python train.py --hidden_size=192 --experts_per_token=2 --d_expert=192 --d_shared_expert=0 --moe_layers=[0, 1, 2, 3, 4, 5, 6, 7, 8, 9, 10] --routed_scale=1.5 --balance_loss=0.000445 --router_z_loss=0.001 --n_groups=4 --groups_per_token=2 --norm_eps=1e-06 --tie_word_embeddings=false --dataset="wikipedia_en"
Below are experts of layer 5 (counted from 0) of a mixture-of-experts language model. Rows are named router (the router's row for the expert) and show model dimensions 0-191. Each number is 50 + 15 x the weight over its row's rms, rounded and kept within 0 to 99.
After each expert's rows: a language model's description of what the expert responds to; "mostly gets" lists some tokens that are sent to it at least half of the time. This comes from a sample of Wikipedia text that the model never trained on.

# expert 22
router:49 58 51 63 64 49 45 52 65 41 55 73 69 40 50 48 29 48 43 60 59 59 40 66 31 34 36 54 59 52 55 14 42 47 67 51 58 71 62 47 56 56 44 62 51 71 17 48 42 66 62 69 53 62 48 73 76 36 56 48 46 66 47 67 59 61 47 21 45 32 44 33 40 28 11 71 69 56 55 35 67 42 35 36 80 36 60 49 63 49 58 23 55 72 88 60 51 30 36 45 20 45 53 74 61 48 58 50 48 48 37 45 52 58 59 56 70 42 76 55 76 33 70 65 39 29 74 48 91 48 45 39 78 20 55 47 55 40 51 38 49 45 36 37 58 21 62 38 59 59 70 55 39 47 62 55 60 48 49 73 20 54 62 47 70 51 47 49 46 74 81 60 53 40 38 15 29 70 50 54 23 39 61 47 75 41 16 64 46 55 44 34
It responds to: Percent signs, degree marks, decimal pieces and capital-letter abbreviations in statistics tables, like 7(.2%), PB, MW, 7.8(/10).
mostly gets: "°", "%", ".9", "′", ".3", ".0"

# expert 7
router:80 23 32 41 69 60 50 46 35 48 77 40 54 69 31 50 57 42 44 40 56 22 44 59 00 46 46 63 88 38 33 44 27 44 70 45 64 55 65 48 63 38 47 15 52 66 50 28 46 51 44 62 57 57 46 65 55 28 71 40 60 49 53 57 33 48 53 29 66 45 52 41 21 47 38 63 80 65 73 16 69 28 58 50 69 29 50 31 59 55 43 44 45 73 40 51 38 60 58 31 51 21 62 67 71 50 50 42 55 49 49 64 52 52 57 71 60 28 56 57 49 70 65 62 60 44 60 30 66 28 38 53 68 18 37 53 49 39 57 55 70 38 47 62 77 52 51 30 60 51 63 48 73 64 69 36 47 23 48 63 38 46 45 46 50 55 48 48 52 53 74 46 43 62 39 24 55 60 45 62 38 37 58 85 58 74 14 54 42 80 45 59
It responds to: Field labels and column headers in tables, infoboxes and taxoboxes, such as Domain, Candidate, Votes, Round, Champions, plus bare numbers in cells.
mostly gets: " Candidate", " Yes", " Preceded", " Succeeded", " Votes", " %"

# expert 2
router:52 51 28 58 56 32 47 66 76 23 72 49 67 43 19 41 31 51 56 55 60 40 57 67 31 51 59 48 51 35 41 15 45 43 38 32 48 62 68 46 47 47 63 31 57 68 37 55 18 60 27 53 00 65 50 69 55 23 81 24 30 60 31 70 42 58 60 37 59 49 56 48 49 16 32 58 50 67 40 31 80 58 41 57 35 45 51 60 52 43 33 24 53 63 71 56 54 44 30 53 35 45 68 48 77 41 79 49 38 43 47 49 45 72 54 73 62 46 58 59 32 56 88 59 57 36 62 48 61 23 48 45 58 37 46 44 60 33 37 55 53 18 48 41 55 29 58 27 51 53 66 26 77 99 57 50 61 48 45 64 44 53 54 36 41 51 61 37 50 76 51 47 74 45 41 33 34 52 51 29 40 51 55 58 63 65 50 60 43 55 49 48
It responds to: Digit tokens in numeric contexts such as table cells, years, scores and goal minutes, like 16(5,050), 198(1), 57.
mostly gets: " 16", " 20", " (1", " 18", " 14", " 10"

# expert 11
router:51 10 61 51 67 78 29 41 44 46 48 47 70 48 51 35 59 52 28 53 71 28 36 47 29 45 78 77 82 42 59 54 27 36 66 24 64 57 68 49 74 41 51 32 66 69 18 41 38 72 21 53 52 59 52 68 59 54 67 50 79 38 41 55 29 70 53 39 61 32 37 47 33 24 39 60 61 45 66 35 87 52 34 43 48 25 65 51 59 70 46 47 59 34 69 46 56 41 38 40 28 21 58 70 69 32 69 33 51 21 60 53 40 64 45 62 52 32 56 52 64 53 61 61 67 42 94 48 79 43 46 56 48 25 81 61 55 39 60 55 61 42 35 46 57 56 49 36 39 18 59 44 55 59 65 47 77 36 51 46 40 46 38 54 56 56 34 41 61 73 57 61 57 38 57 44 52 57 51 55 25 42 72 46 66 69 39 73 52 55 31 43
It responds to: Word-initial pieces of concrete nouns and physical descriptions in nature and science text, such as water, wood, sp-aced, w-aves, f-ern.
mostly gets: " water", " hand", " sea", " gl", " wood", " w"

# expert 4
router:57 43 40 49 71 38 50 44 31 59 50 49 60 42 55 32 54 80 46 56 68 20 39 68 54 29 48 64 48 47 33 46 49 49 85 39 57 64 66 50 50 48 58 51 61 33 44 56 43 45 16 28 38 59 63 54 65 16 63 51 35 41 41 67 38 69 45 27 42 44 60 24 52 48 48 85 69 67 69 28 56 46 50 54 35 30 57 40 62 80 46 47 36 74 57 56 61 49 33 38 35 18 54 55 61 42 51 24 60 16 52 64 56 58 32 56 66 62 90 72 27 49 51 78 64 33 79 75 77 49 48 44 61 21 68 51 71 52 43 35 23 54 29 67 56 60 67 35 77 48 75 39 58 65 86 41 57 41 30 55 51 39 32 59 51 56 48 42 42 62 46 62 69 62 41 34 43 60 68 33 55 27 57 64 43 71 38 60 52 51 36 33
It responds to: Pieces of Spanish, Portuguese, French and Slavic names and words, especially accented letters, such as Ver(dasco), Ber(locq), Cru(ze)iro, d'.
mostly gets: " Ver", "ñ", "š", "è", "č", "ç"

# expert 13
router:58 22 47 61 84 50 45 45 31 59 55 53 50 42 33 56 39 54 35 43 66 28 45 42 32 24 52 56 72 48 48 34 75 35 54 34 80 54 70 47 53 44 41 57 46 51 52 46 34 68 52 70 09 68 61 71 50 41 72 48 64 70 50 47 39 64 40 55 52 43 63 33 48 43 44 62 71 25 35 45 59 48 53 39 60 36 39 38 73 56 46 25 50 52 50 56 80 57 43 45 22 26 62 64 79 53 85 46 47 24 79 85 38 51 51 62 63 89 50 65 47 76 61 63 69 28 83 59 77 41 34 35 72 28 57 42 89 55 59 27 42 27 45 73 49 48 68 32 55 42 38 37 56 55 56 58 49 31 48 81 49 32 40 47 48 57 49 25 53 56 48 41 60 36 24 50 52 61 48 63 26 37 61 68 58 68 53 52 40 56 44 48
It responds to: Middle pieces of foreign and unusual proper names and song titles, including accented letters, such as Kier-ke-gaard, Uly-ss-es, ü, ø.
mostly gets: "ü", "è", "ö", "ø", " You", " Love"

# expert 1
router:68 36 60 58 77 66 40 55 60 45 69 83 48 61 28 56 44 50 48 51 60 28 46 70 24 60 41 36 59 60 57 22 53 39 67 43 73 48 41 58 61 33 56 40 54 44 29 41 52 48 34 34 52 72 63 86 60 47 47 18 47 44 47 40 24 61 46 54 65 30 55 37 50 09 20 48 46 58 61 35 63 53 31 48 43 47 78 48 54 65 53 12 45 48 62 47 50 40 28 44 57 61 63 68 60 22 66 42 52 56 46 59 33 55 42 67 70 51 71 67 53 71 99 56 68 47 64 60 56 16 48 67 47 39 45 46 75 57 54 22 34 56 30 53 54 61 74 58 51 44 45 35 59 61 84 32 54 27 32 65 41 56 33 53 34 66 65 45 84 62 58 59 47 50 29 63 51 77 64 62 55 48 65 47 62 68 47 72 42 74 38 42
It responds to: Line breaks, table pipes and sentence-final periods, often word-end pieces with a full stop, in lists, tables and section headings (es., ).).
mostly gets: "|", "\".", "y.", "es.", "ia.", " ==="

# expert 6
router:66 22 35 51 60 51 65 46 43 38 65 69 46 31 34 55 67 51 27 60 58 58 44 59 55 30 53 27 70 46 33 58 28 51 77 28 41 76 54 59 54 60 46 40 27 70 41 36 20 46 46 29 49 52 61 55 40 28 64 55 32 46 50 53 54 65 24 39 63 35 59 32 63 14 34 45 42 32 72 19 56 42 60 43 51 28 74 53 61 62 46 51 46 56 66 65 67 29 30 33 08 42 66 46 64 33 50 59 40 38 53 82 32 67 44 63 64 55 52 49 26 42 61 52 43 50 53 54 66 27 45 19 51 42 81 54 61 57 42 55 10 25 43 45 65 55 57 25 72 35 35 36 82 54 58 37 80 26 36 53 45 45 52 69 46 44 80 40 49 49 71 44 52 55 32 55 57 83 62 45 38 61 63 73 65 51 29 44 57 55 47 53
It responds to: Month names in dates, plus in, on, during and list-item hyphens, as in "6 November 2009", "April 19," and "on the show".
mostly gets: " April", " January", " June", " October", " September", " during"

# expert 20
router:48 28 57 88 57 40 67 68 65 64 44 57 53 48 32 48 60 58 28 57 75 39 46 72 19 38 47 81 42 30 52 34 46 51 66 28 67 50 70 43 44 54 65 55 44 54 31 47 49 65 35 51 16 61 56 66 65 34 70 20 48 34 35 56 30 67 40 23 50 37 67 40 50 32 34 77 56 30 61 53 51 46 45 34 43 29 54 41 64 42 39 18 38 56 46 46 65 42 49 48 34 26 51 48 57 49 87 23 26 13 57 51 65 53 43 59 69 69 61 46 46 49 60 60 41 39 83 59 60 34 38 41 57 44 64 45 75 33 48 40 42 37 33 40 60 60 49 41 59 36 59 41 36 66 56 46 48 28 42 72 55 43 44 42 47 65 87 29 51 40 71 57 52 49 31 32 09 65 71 42 39 35 68 54 56 80 16 47 37 52 56 58
It responds to: Final pieces of foreign surnames and names ending before a separator, like Shulg(ina), Kovalch(uk), Go-Shirak(awa), -berg, -mann, Jr.
mostly gets: "ki", "ini", " Jr.", "berg", "ara", "mann"

# expert 16
router:69 29 40 50 74 58 36 40 40 60 28 76 88 42 41 55 72 65 28 58 54 25 39 61 65 35 55 52 61 27 50 36 29 58 58 21 75 44 60 26 67 51 51 38 54 52 40 30 68 51 22 51 47 57 63 46 53 23 68 42 55 34 44 55 35 71 36 32 38 42 66 50 49 28 28 60 62 53 44 47 67 47 19 46 48 26 56 45 66 68 37 35 50 76 78 63 65 33 40 48 22 44 51 50 53 40 54 04 79 48 66 60 12 53 49 64 58 85 68 55 53 49 50 50 41 40 75 54 66 32 40 58 44 59 60 57 67 45 45 24 62 57 56 52 59 38 47 35 57 45 52 61 51 69 99 39 58 42 52 47 35 56 45 71 39 63 49 55 65 66 46 32 68 67 47 58 54 46 56 30 13 53 61 71 60 57 53 69 39 43 61 59
It responds to: Internal word pieces of Latinate words between prefix and suffix, such as disqual(ific)ation, Ag(enc)y, cont(roll)ers, Cong(reg)ations.
mostly gets: "ect", " reg", "ict", "enc", "intend", "por"

# expert 21
router:68 25 32 56 52 74 58 65 56 55 60 92 63 47 53 58 62 61 45 71 87 29 22 55 37 53 48 47 41 17 28 58 44 40 63 59 55 74 55 55 53 28 66 34 61 55 28 39 37 51 47 39 38 68 62 51 70 31 70 18 59 50 32 54 37 73 55 45 63 30 64 24 32 58 52 47 51 22 47 43 51 30 10 25 66 47 41 41 68 58 50 39 37 51 59 52 54 35 50 30 39 62 77 54 43 38 67 43 44 59 55 60 41 93 49 66 60 55 50 56 42 61 46 71 53 34 64 76 58 46 42 33 85 32 82 80 51 31 49 36 28 29 37 58 51 25 55 48 64 47 70 33 70 69 59 40 64 37 49 51 27 49 37 44 43 44 38 26 46 46 54 44 59 54 37 26 42 66 80 34 49 23 50 54 50 69 55 50 35 52 41 48
It responds to: Determiners and prepositions that introduce a noun phrase in running prose, such as the, a, his, with, by, as, against.
mostly gets: "The", " called", " their", " became", " using", " against"

# expert 17
router:47 30 57 65 66 67 67 62 76 49 57 60 64 56 42 61 34 60 47 76 55 47 46 68 30 54 59 57 50 47 21 36 22 34 56 40 68 45 32 53 79 28 45 27 68 60 55 49 34 64 58 48 21 69 56 74 72 55 63 48 60 52 41 67 43 47 72 43 48 38 61 52 46 32 63 49 66 16 59 40 63 19 35 50 59 28 70 53 68 41 31 24 41 64 58 80 72 66 41 38 49 36 56 74 75 35 51 14 47 28 53 73 36 66 33 63 50 81 42 52 49 58 58 66 73 44 49 65 65 29 36 45 50 31 54 58 74 34 67 24 43 53 39 18 48 46 68 40 50 32 74 26 46 73 69 33 68 45 36 44 28 57 55 53 57 74 65 43 68 60 63 47 68 62 55 48 24 75 70 60 55 35 46 59 68 53 49 54 40 35 35 57
It responds to: Commas, closing parentheses, semicolons and periods attached to the end of a word or year, such as 1975, ing, ), ;.
mostly gets: "),", "ed,", "\",", "ing,", "ing.", "ed."

# expert 19
router:42 45 07 59 51 55 29 56 38 56 56 61 47 47 18 52 44 45 44 55 73 21 62 62 41 41 70 59 59 35 33 48 29 41 59 44 41 78 56 74 43 30 51 40 36 53 13 31 27 51 63 62 57 74 83 54 66 37 64 44 47 55 50 76 52 50 50 41 47 59 79 55 39 16 44 86 81 59 52 28 76 27 21 40 48 25 49 57 81 45 55 50 29 56 63 51 51 41 27 42 60 39 52 53 48 38 79 52 40 49 66 53 46 63 44 48 71 37 57 65 43 70 40 62 39 40 67 76 53 52 37 33 54 27 59 50 54 55 66 32 44 60 25 17 60 40 73 31 40 37 51 33 52 55 68 57 71 42 67 46 48 29 35 68 36 58 45 25 52 57 77 43 71 51 40 49 42 74 53 44 46 34 46 62 57 59 27 68 39 50 48 22
It responds to: Single capital letters beginning a proper name, often after a line break, pipe or hyphen in titles and tables, such as K-erala, B-eltrami.
mostly gets: " K", " J", " S", " L", " B", " V"

# expert 9
router:49 41 35 49 60 63 37 67 65 47 60 70 63 54 32 48 58 75 35 53 47 38 64 52 25 47 51 71 41 18 47 52 42 54 49 47 62 55 37 49 77 57 47 26 88 53 62 44 49 62 59 51 50 56 63 50 65 51 66 38 61 34 37 57 63 22 40 53 52 27 73 30 26 60 48 53 79 45 60 37 56 47 43 35 61 48 79 28 64 53 40 22 50 66 58 57 53 58 25 30 21 50 68 62 80 70 66 43 38 47 87 58 49 53 53 56 62 52 56 65 35 47 59 39 60 42 77 65 77 54 37 48 64 37 77 74 59 59 42 53 45 26 29 45 62 43 76 61 50 42 42 47 83 42 62 38 78 29 21 60 34 37 46 75 16 62 79 37 53 59 66 41 46 79 35 48 41 45 56 39 36 44 78 65 49 73 51 75 20 50 41 50
It responds to: Connectives and subject pronouns joining clauses or noun pairs, mainly and, or, to, but, who, which, he, she, they.
mostly gets: " and", " he", " or", " they", " who", " but"